Experts of a small language model: vocabulary 8192.
Below are experts of layer 10 (counted from 0) of a mixture-of-experts language model. Rows are named up (a neuron's input weights, with its number), down (a neuron's output weights, with its number) and show model dimensions 0-127. Each number is 500 + 25 x the weight over its row's rms, rounded and kept within 0 to 999. Numbers have three digits each.
Before each expert's rows: "mostly gets" lists some tokens that are sent to it at least half of the time; "comes before" lists some tokens at least twice as common just after its tokens as in all text. This comes from a sample of Wikipedia text that the model never trained on. Tokens count by the router's weight.

# expert 34
mostly gets: " D", "b", "www", "present", "d", " Spouse"
comes before: " |", ".", ")", "°", "′", "3"
up0:442496490520450483513507518492528462497472462508510509498507505493494523489499511478485513467534527484478530507477459511503526480499515496482480509436531537519494524541521517521470492458513494548538501521479465513530534535496465484482508474521465492487458501506478506457462473465521504530484513459487521451568536485488513503498498535512504496482535518531533552490460497482511503562452
down0:491518506472526518535533519505509517472488491473514476486474480494528512472474485536535536492527484485491485525497485464538499488507484468523499477520510503496514496518521480523510501482518574482494557534525537468504437478499496487504501507528482518500535493486525525474507525563508504513520540476484556518486525513484467472528520490495495458494504496546530496498485515501526526526541

# expert 10
mostly gets: " is", " are", " was", " has", " had", " been"
comes before: " a", " the", " to", " in", " been", "ed"
up0:494468526503482555490564510515496558500497461499453517522502518502492520487512476489459487506500512466523545526473491491460449486571509507465528502525457495515493469506465538492508537538444524467519476509509470545453524498539471513499510457499505506494528509485527507484499559503506511563507505527535473471492484497519496534502457494510507502506522485506515536449523507493464466540467
down0:506498531489549524487445493546449491529502467517435511497511479525487502552505512531478497490524504483531535482530489563515461499463481483525501510509482522535485484492488526503490475506472478444481464523481468506519441461453525502473498482492481481515546491493481487489499493515530501532512454494484426512460508514504505545485532486473500506504488451509492496487470506499503508527497

# expert 42
mostly gets: ":", "):", " |", ";", "=", ");"
comes before: " ", "\n", " \"", " —", " A", " +"
up0:525489494497531476505518485485505506478523445476467504465475525546495514490505560513461454524517463509475524510491466523481522493532495512509542480526508464517489511468463483508520543479489460499478488478479471470519529482507497486478541531475510519480503477505523459502522536523522549470509518514487566508483460500538474497502457491466552479519476532492488538524503513542501477509495
down0:430548530483523491512520486506506516507468497523540480479469495473514451492486514472540509477469508473528523563525529503473521451484492525465493497545496490449503485459526475502486529492512488496503491497525501506467452511501498535476518499508503548469505454454480493502509455535460480542482478503475496478479502532478524521494442498501476468482496492493485501512507523498522498506512

# expert 16
mostly gets: "\n", " who", " Website", " He", "==", " details"
comes before: "|", "-", "\n", "==", "The", "==="
up0:506501489465505486467520504558521488499528524506516500529478530493480519526543490533478496496527498499515533509521508511470492550499510473491526468507539531502480521483506508495497539521541450504510530495491469471542464497508529469499503500479482475531489475461503511500520513501484503533485512480480457460490441518482497517448491485521513502491484515436532484459485506465483469512512
down0:521471502553473457538502506523569483479510523483543471491464542509488506489518485463532527523483479479520492522458520497483487517513489510535493545492536491501475475497522466466513507515532512528486497494485480534467515513508487520483481519496491542509505524480530489543533496488465480489527522515465516482543501537514531476505541509506485483513513537445549544500500516495486496498450

# expert 14
mostly gets: " re", " de", " Re", " (", " Con", " De"
comes before: "1", "2", "9", "born", "aged", "c"
up0:505449506499509499512488496531492508468487505468468449484514488473542463496537507470515516492484476474531511496517510552469493487494482491519481492497513508477518490520480503481487479457492497459489481502501516489506516506481501504492458499506559506560449482479504468464483464536534509463484514453507556491522524535537538488533515496501498507465466471497511500486495476463488519495504
down0:531524521523517516561542531559486478489516497485444500473488526497458507538479480503469521462491493465498514497484527451497480513570520538498516514511492447513497519507480464502523546509497508485500488509554507518489515474533530538507469512529488490503502515510559498505507495494487514484478483491501526511525464518496502434510541486514493476500464510504505529500505528487489483518512

# expert 22
mostly gets: " R", "r", " P", " L", " vi", " M"
comes before: "9", "1", "0", "2", "8", "7"
up0:473473461471497528485523505501494513475491509488463482505513486515479432499483522498482473523507484466483480500553483510534502558476486527506474536488477500528477473502475529527493494498485522543521526509496505518505489507531543508504508475540485456463488523556500503540512522457481508550503509500569515473524540508511492553522490471531519529536452480484519494535518519510520493499470
down0:448501494487462520494483509506478525509472531479504529506426533467489534487512483517480483438502499505477483498498477475515507460521489526482486472464527493472515510509482520517521483455526479469533524484474494448520528469467490514513513487486540499488536546519481515509486482521458449510452490483473490544512550513495506476440548494510533494474481507487521471535535499487513521479517

# expert 32
mostly gets: "==", " ==", ".\"", " ===", "\".", "==="
comes before: "\n", " ", "See", " —", " The", " Votes"
up0:497517540525494521496490505485490528510491501471512483489486496460495474474482498510503490509548495467502517506491476479521457507511518478488520498527468477503545519499503535501491518499512559560517518495470529494479495520496490476520498517480510473517510495476470485508501505509526507469505519501490514519475515479532535489529509515487500533546503518483482507467497519509462512524463
down0:497490464523463460503538510437499542484498480488558543495489489525509468474493503459524465506454479461491514507508511461516497530508475470499534504467496510502539483527518554485532485524496469506489472459518522514499495500480535493517513499530494514520489497501506530515528514524461533487507472484506477496531524524490483474529504484478505471476510500500457498534499486508493465526454

# expert 17
mostly gets: " century", "present", " pm", " mph", " census", "BC"
comes before: ")", "0", "–", " |", "5", "9"
up0:548505510487489504556494467506488498521477495487507527508504498475484450507526528478476524482506507506543498505501537539427507496496516484525487473483528526448501509476515545545540492494507501487517484497530473525499530476486505502534485476515502472461468501484525552492484517477559522479510464569519516511486501481525524483532520506501517546501446521504467519452484475521485498492477
down0:505494518469530472487526503517479474496515465494521481492506487505510495494529544441489573547512496498505480485520507528484549526528512494505524497512516556522538509457496513495495490510522523464527495463490459514494470494500481496506486489491482516536471495508549508522495487548459484521512524569537474475507519511533462505517520509530471531501468491512482478537448498529523520487484

# expert 6
mostly gets: "FL", "TV", "ON", "\n", "AF", "ER"
comes before: "-", "\n", "|", ")", "==", "The"
up0:499495469499445481482498465523463502502500520497569487499516515505523506531517463473486549495496486506474461505506465481498474490460532503526524500488567520490518520508454545479515457536502468530485466484483519501499527503455532515498506490510541484489471507498529467472535492489521535472453477492543490497508498509483510493457483518535516522541524507532512520498517482511508500479517
down0:511495538528493508529523485441467509505469495513481532497494480495522510504497459499507502521535489496500491489518507506532480512464553468475524466486454448483503508493510518514487486506505478519454459520527509509485505491517490474533538520465477519529498469474500503492508453516505508540481473525529524493514490519505508491574536483478544540515523542513520440451470513522495529487494

# expert 26
mostly gets: " H", "H", " Ha", "h", " Ra", " book"
comes before: "0", "9", "5", "4", "h", "in"
up0:513481496506479488560482507503495506506478484517483518529494494456494538508493518454466511488555488520477518502506502506472479480507514470473467485519501517514506477520492501511495535539529500487497510510502511472476483513498544529506484484492506490528492495523471458479476544522504519522483523458544563533469534495491488536450480538515473486535486513484552509558516517548522485468499
down0:479480524499509477491501510503533481569544506488503511476484497486483468488507508526529499480450503475547484471454492522468523484501512492512522470512479461537480506551443488507492500456500544485532484517545458503485471484542532527490453495489451472526500487487489473500552487518485563494484525443484501540499477488487485493503519468504510496493537504506490502483514466532481467474488

# expert 13
mostly gets: ").", ".\"", "\".", ".", " games", "!"
comes before: "\n", " The", " In", " He", " It", " This"
up0:526510507482512506501490509540480515510539505504481509483475513497534507518482530479479470515506511430508500480514488506492507483468469536508527514539503466498525530481462490528493536459455527485554495534534474506495501508505540495512492523497491475462482530552484525496506547495485459534515506521507448491497460513514529491529459468534551491485525513478540467481542521517546519512477
down0:501495496505463481494494464495508507521466529483513515495446465439506505499462490491495503547521503455497518509506469547478499476467499549497512533543507496477534505480483500483480535475464466482531485514507523490513483472494517483512516528527500507481482513509557522531456475507488508500469507466443480507466523503427506473470501551499544514505479468491499471455461497516538469507498

# expert 30
mostly gets: " m", " f", "f", " Sp", " km", "bl"
comes before: " |", ";", ")", "er", "%", "on"
up0:500485510499525480511532505486449509516523465508558458458493479494470533485492480521497523460532463491505507481470465480473470478532515534495496511513482514494544538532488509530460527478475511473482495507491528528479513468457501490473508428474472507515519505447503465526524502512490518507460483516485488508501487521482468480516510546530548522504504503461528512498540527496516507511466
down0:490448521478462493490478489486497490512502491486439474507499513474516522515475460480513527515481486450462537469521497507503543485501498508497494485512522519500505491506455510504545537473481510531492496461567524513485474517517502534547502526448498499480476503514529494522464492511477486532489513495522505491501524532496482498502514533467453476516481498515501493486515477488507543477481

# expert 40
mostly gets: " be", " ", " Be", "Be"
comes before: "1", "2", "3", "4", "5", "6"
up0:498537541517541480520510479515500494470495462492524510518512470510469466495536514507481517494494502521463491507473485534496484486500532511504516472453469481481505530473536425521521492479505523516485547507491480486461483518486501486509484491515442556494509547500459501539464490500504511503510506504516475496498484486489519485526557505499519490458520561473474497450520460473470484476494
down0:528504475445530487516522458526562464500498474479477496505485515485459515521498538510511510490489463497526507491479520473491477494504469489522470475515482493477525538504500529520488507459494442518502504498505551550507485475544509472529533519488460504482479499507481515484500518504492511515478478455516554472539470478494483488483533544492517560495435529543468502523505490498494469502492

# expert 38
mostly gets: " three", " four", " several", " two", " six", " live"
comes before: "0", "9", "1", "2", "–", "8"
up0:482486460488500517499520476496435487505495540489475510511486525503485501515526475513462551456507503516473492494468478514489492508525544472439484481516507515474478519562502508479539549565509489503514520481514471476500522508527557455494490507470518486496475512488498520504470486491521468481507442453496506492519474470507520493471505541543496505501504496507515514490507492509522467528508
down0:470492484520479490547501489475535490515492493509531474535515515552519476532522500499485524453483531491499571451491511489517484546518503489459505514523493495501496476503509496528485476494516541534488478495492502505492490514501477492515489541493520477490529488527482504483504482506501503490525487473533534516506493536510498516442484506506487498488495454416498533500465537524533514515548

# expert 36
mostly gets: " con", "pi", "ci", " date", " Min", " However"
comes before: "d", "s", "ed", "e", "|", "tion"
up0:492508490481499513501508507498490518568502526498523466518456509530488489500482500500505544476524483507486505512502497574517520466507511484506484495490511538486492507513543499522510518480519489487496514532506514491497483531497527456501495490510489439540467508466514461515542560491513506474433473498543542500482495478463476505493536538536505534496482434492506502507541484542550501471534
down0:490504499504503501519507512487536521495485526509513490465528517501471508515477494525484520503490509502481518534475467529474542475516506508522486513452463509500497504546500480511466513532480491507510483509517530519479524491458498485497558505504484510455510492500490549497498528499488506555484506521528517493524473485530475503551516486562488461518488495522526504495394498456460468541511

# expert 11
mostly gets: " Apps", " ±%", "%", " Votes", " Turnout", " −"
comes before: " |", ".", "0", "%", "5", ";"
up0:530479490506501487493492495495478502493505492502495504500514520508488465522479483533470505538477474529520496459500532493474520491539543508448441496459494528490493523520511474522562527520450463523559468523530498519470481523463510500485508536525507516496521505490479462462479468491502504507516519509464455534460472499532537499442484468492521483502512522474503482462528529495520529512536
down0:465489493459523520504494487523547484528504498489508495506462515524488517529482538493509512524497498509552475503506467464542508489462485473564494495480492510506461547488501495510501468500504470472476482518462510493487477525467506532480508547495538510536468508507500462471482507460553510478526490480490459491489483503523468502541517511526484524496505490548470499514480514528471575491500

# expert 23
mostly gets: " line", " version", " design", " law", " film", " art"
comes before: "s", " of", "ing", "ed", " was", " is"
up0:505514470482511527501515506518504525512492506464515449528532500513461499572488522533523505435504484466519513530450526497494469491529485540523505505525481485494547508484493489492487592496515474500533471509463480511475535532472520503499500484503477545556469463463548485479480507505526526520511495494492516503553509455504556475525503503489549477477475541508490521497494471503434461539506
down0:461456548513481490531480508528495507532504504470514495491473572523500483562478505482505460479520474496550525474473501470506520504531454496544516513451511490538493501536524520531530506522489503502508492493492485494527503471507494501514498466489509546481453507499476533496489514504483501547539542490533503527486505541503539439454524507490459524509478543525490510514485518496475506481451

# expert 41
mostly gets: " for", " during", " in", " of", " from", "In"
comes before: " the", " a", " his", " their", " this", " her"
up0:460506504498516497541492504467468496497549494525515515523530479474531517498482525536505540466511475534480499504477474514449472489492472498511523522474527557538531492474510480466528497483484506492445511544499523523492490499473500547487513486500499512513493473478497490517528498452506512463480480475518527507518556484495497488495508512513557456515512508529492516498475444490475530502463
down0:501504483461536516508526512505472509506481491495525457505478451499479470463513456464521493482532522528511502479525514500457531479527505495469516469516556474531522515467511527503494479460494494489519534488487502519475502502540512499542500512440529485486504499509465500520543500501480503514513555557513493513500471499520482494514483462482476456490530461472479462493507493495519471512518

# expert 33
mostly gets: ",", "),", " including", "\",", " and", " as"
comes before: " the", " a", " and", " he", " which", " but"
up0:465459493472506445500531462482469507491537504517539527495485513492480491460497486542492499468523512497527490463489473485464473490514493487493480516520539532510525483526498498475505509488479513512509485532543463509478520495486500462488508487460458534534514516566526474470493512512490459504467499509519528497519422461462495506519475496485514509533513557502534531502485548514502506495491
down0:543535516496482503479538517524449493490493478472504496507544508491516529495515453483547469480513460493514488491501473495543516514501560491502524519502482523490488476526523490530491488467505507477542475537506492441518504460467530489486485501515485576510482507523538515489508455533514450460466528481471490485512522483521511498528516544556493517515515527492491485501530494479475487476425

# expert 43
mostly gets: " University", " States", " City", " World", " State", " League"
comes before: ",", ".", " of", " and", " (", " in"
up0:454463482517526519525537486483502508513497500494493469516510484514486512464492495472480516500561479483506539488481496475524561478494497469508499510482500515495520482516476540496509546484460528520496493504502525551490509477508481518525476496452506480515495458534517497514484542451540463511474491444490516481549500488477504559481498500514512487504501519503468485443506486518477523478530
down0:516476498483490501495506511483523534464505507516529545497548495510524504515475496510517500467478496483493492550471461492510501542471501465542526476527473472526508509481485530507490475522487527491471543509554540549540504500459498497501519505498486488481518489446514516520534453501476509483457477563505483508494491505489488544510498494467471472482510484521514499526480489514504530470515

# expert 37
mostly gets: " York", " James", " England", " London", "ville", " British"
comes before: ",", " |", " (", "'", " and", " County"
up0:527490493474486493471496497493471492528487507496510477515546464524506504558517562521475484493445497491505485485511481491460508502462489536515505491452480513513470471459457546492490514521500510519518514505538530541522488546482512507502501502510515528485501451481508512494545505523509505537492514485553462500547433479505529516517473453492530512498496482502553509479532515498542500456498
down0:474544499498497491489475503484493484480508497494505503469449519514540495511484489491530505488504448497520504492542502495529481480493528453507475518522438517521497467497471540512478515499496502487497541516500534524472497478532463507494493503473504564498476497537463515500528533493461470492494474536463517481480507519547469538463482509515540460490551500523495530487469520490521536515502

# expert 31
mostly gets: " he", "Career", " −", " social", " political", " economic"
comes before: " |", "1", "2", "4", "3", "5"
up0:518526525478504524535478502548476510480515480479490498480513453503500511510537471514518475514507493486491493534461484489493471535442535469483476505511501541476449536506462490516495491461516506510474505515519523501483512503494503493514537511521532490469521482506498496525553513443541538470459499544491524503521469451476538518476535491506505478477463540515518461488489528490482482494515
down0:482502491479533517512477493474515520514493476534464557525536511499538489522554481505541555489516488462507545472512476533531466507467489508489492447499520511492537536536494495555460515466508504491510479495501527491521489493512490508515516511510502500517467475500489491528510536504516532468500497473505464509538515510493521495491502524501526473523489523522489516486463493490538509471476

# expert 25
mostly gets: "ated", " used", "ized", " using", "ted", "ified"
comes before: " to", " by", " in", " of", " and", "."
up0:521523491491497519504525498522510495511460478527519497531481543489476501521492496504487497478500473544502482502491517531451449513503496492471468482533512528500484526510496491494474504517493519489474524501475542491538474474505503538517474536466450506501508480517513521527504537490525482519477526495531467510501484486526503508483483473525527517530466497466524477466496500543515493492504
down0:516499508512503516451508516534542465550503500496530486483478502487479520480510514505521492526476512449475471508503492490529487407493494494538503527520521523555518541506477499459487493456499480543494500530541471445467468547520500504530514462490507549507476522459525506496487468526504523506504459522487502458516474497450474485471512501539500490484498520487506485493507479460509497485481

# expert 1
mostly gets: " Party", " name", " team", " series", " school", " family"
comes before: " of", ",", "s", ".", " in", " and"
up0:530502489475492506469518509511512505533513484481454489505495553414531454467495529496477528476479498452522477521505508477572504484502532458452536543556498485483465481481443514505488508506536455468484493506539517476518464478484495500491489479494481477499489499507464529497538479531483524467519492487484477567477527513515499503498496487512508496496506476519494471509521494517512541492488
down0:497490528483504479470502505511494476518486512498543493491506512502494518512503509541507460499483490548425485491496530516513508498474518538501494514462474548539512489478492484428503512499508534523484500518482494494501479489488495516495469501538459518499500509493470501490489520479500532512481511495506522457476532526460539508486537516540526510479491525489530471513487499489447455514509

# expert 35
mostly gets: " his", " their", " its", "The", "On", " the"
comes before: " ", " first", " \"", " second", " Siege", " same"
up0:486519489499514547481543501484509512499475531512426530479512491519503464532531519478508516474491489471523460504482469441504489523487499497464525540483520496482492490459484480486486525499539503537517512468501489526469467457544490490521482490519497487466531522528506452499523478446464455522506505493484464482489538487479485516485487459488553498491479486504502509524552533535543478454439
down0:519471479501456503449489494523495468571562500520531492519539490459505568473511544504461458461432494514499487478507488510484484517484516464485484484465481515510496480500507457513482505513461494493495482529501493511453525518470479530524477465497535496499502553479487485515506501492467530464517456474498512526460465497521509497477513453480495521453474513494520517563518512490502507542477

# expert 21
mostly gets: "y", "ty", "ity", "ry", "dy", "hy"
comes before: ",", " of", " and", ".", " in", " ("
up0:517534477479512515506556497484485479507463523541483518476511482495532461471509514503483472518554512482520500557448495518519512513572465487491458505507531535505467480510529515552437461501488540470536488529517473512487531541515513489466484535465485461531488533483469482500516493478493529477471453476501533513544477509536507512477483465515493523506501504483514525491500546501458508524462
down0:495455544522484456502510487560492527486482499487489480494484465497539484498476522475482500482508534505469484498483480458470478472554448495529492473437506520514492496517527479459493472465559499501465545470473512516479498517476516509505514514464471535528447490500472456490516506510512502515465531537506517481501509483520514516491486444513506520537474526472500519508468462509485539539439

# expert 15
mostly gets: " Mc", " MF", " DF", " McC", " D", " MA"
comes before: " |", "9", "0", "8", "4", "3"
up0:469455467513506477498490462488484474521472518488510536516472510519549508517516491496459449488519470478490489470511478511519506547502522526522481497532483550498529554554500523523498519509552521526520544498471516507528497514508501518502484529479465477483517479461510490470507500503535509534480476496489531504488567514502512488453481455516527546539463452515499530501502524484488542516516
down0:503507527483528506478528462451484517519494538519475479476489536521501485451485508455525464549464517498505476505497486513528490529495471494521526524504440518507500515490510464493506499498478497504476490492520558529490537484483467484516481506486520471513514503492493501549444441490506546496534505479475545481509518481539441508509510493477495528484491523539450534498449494565458523530495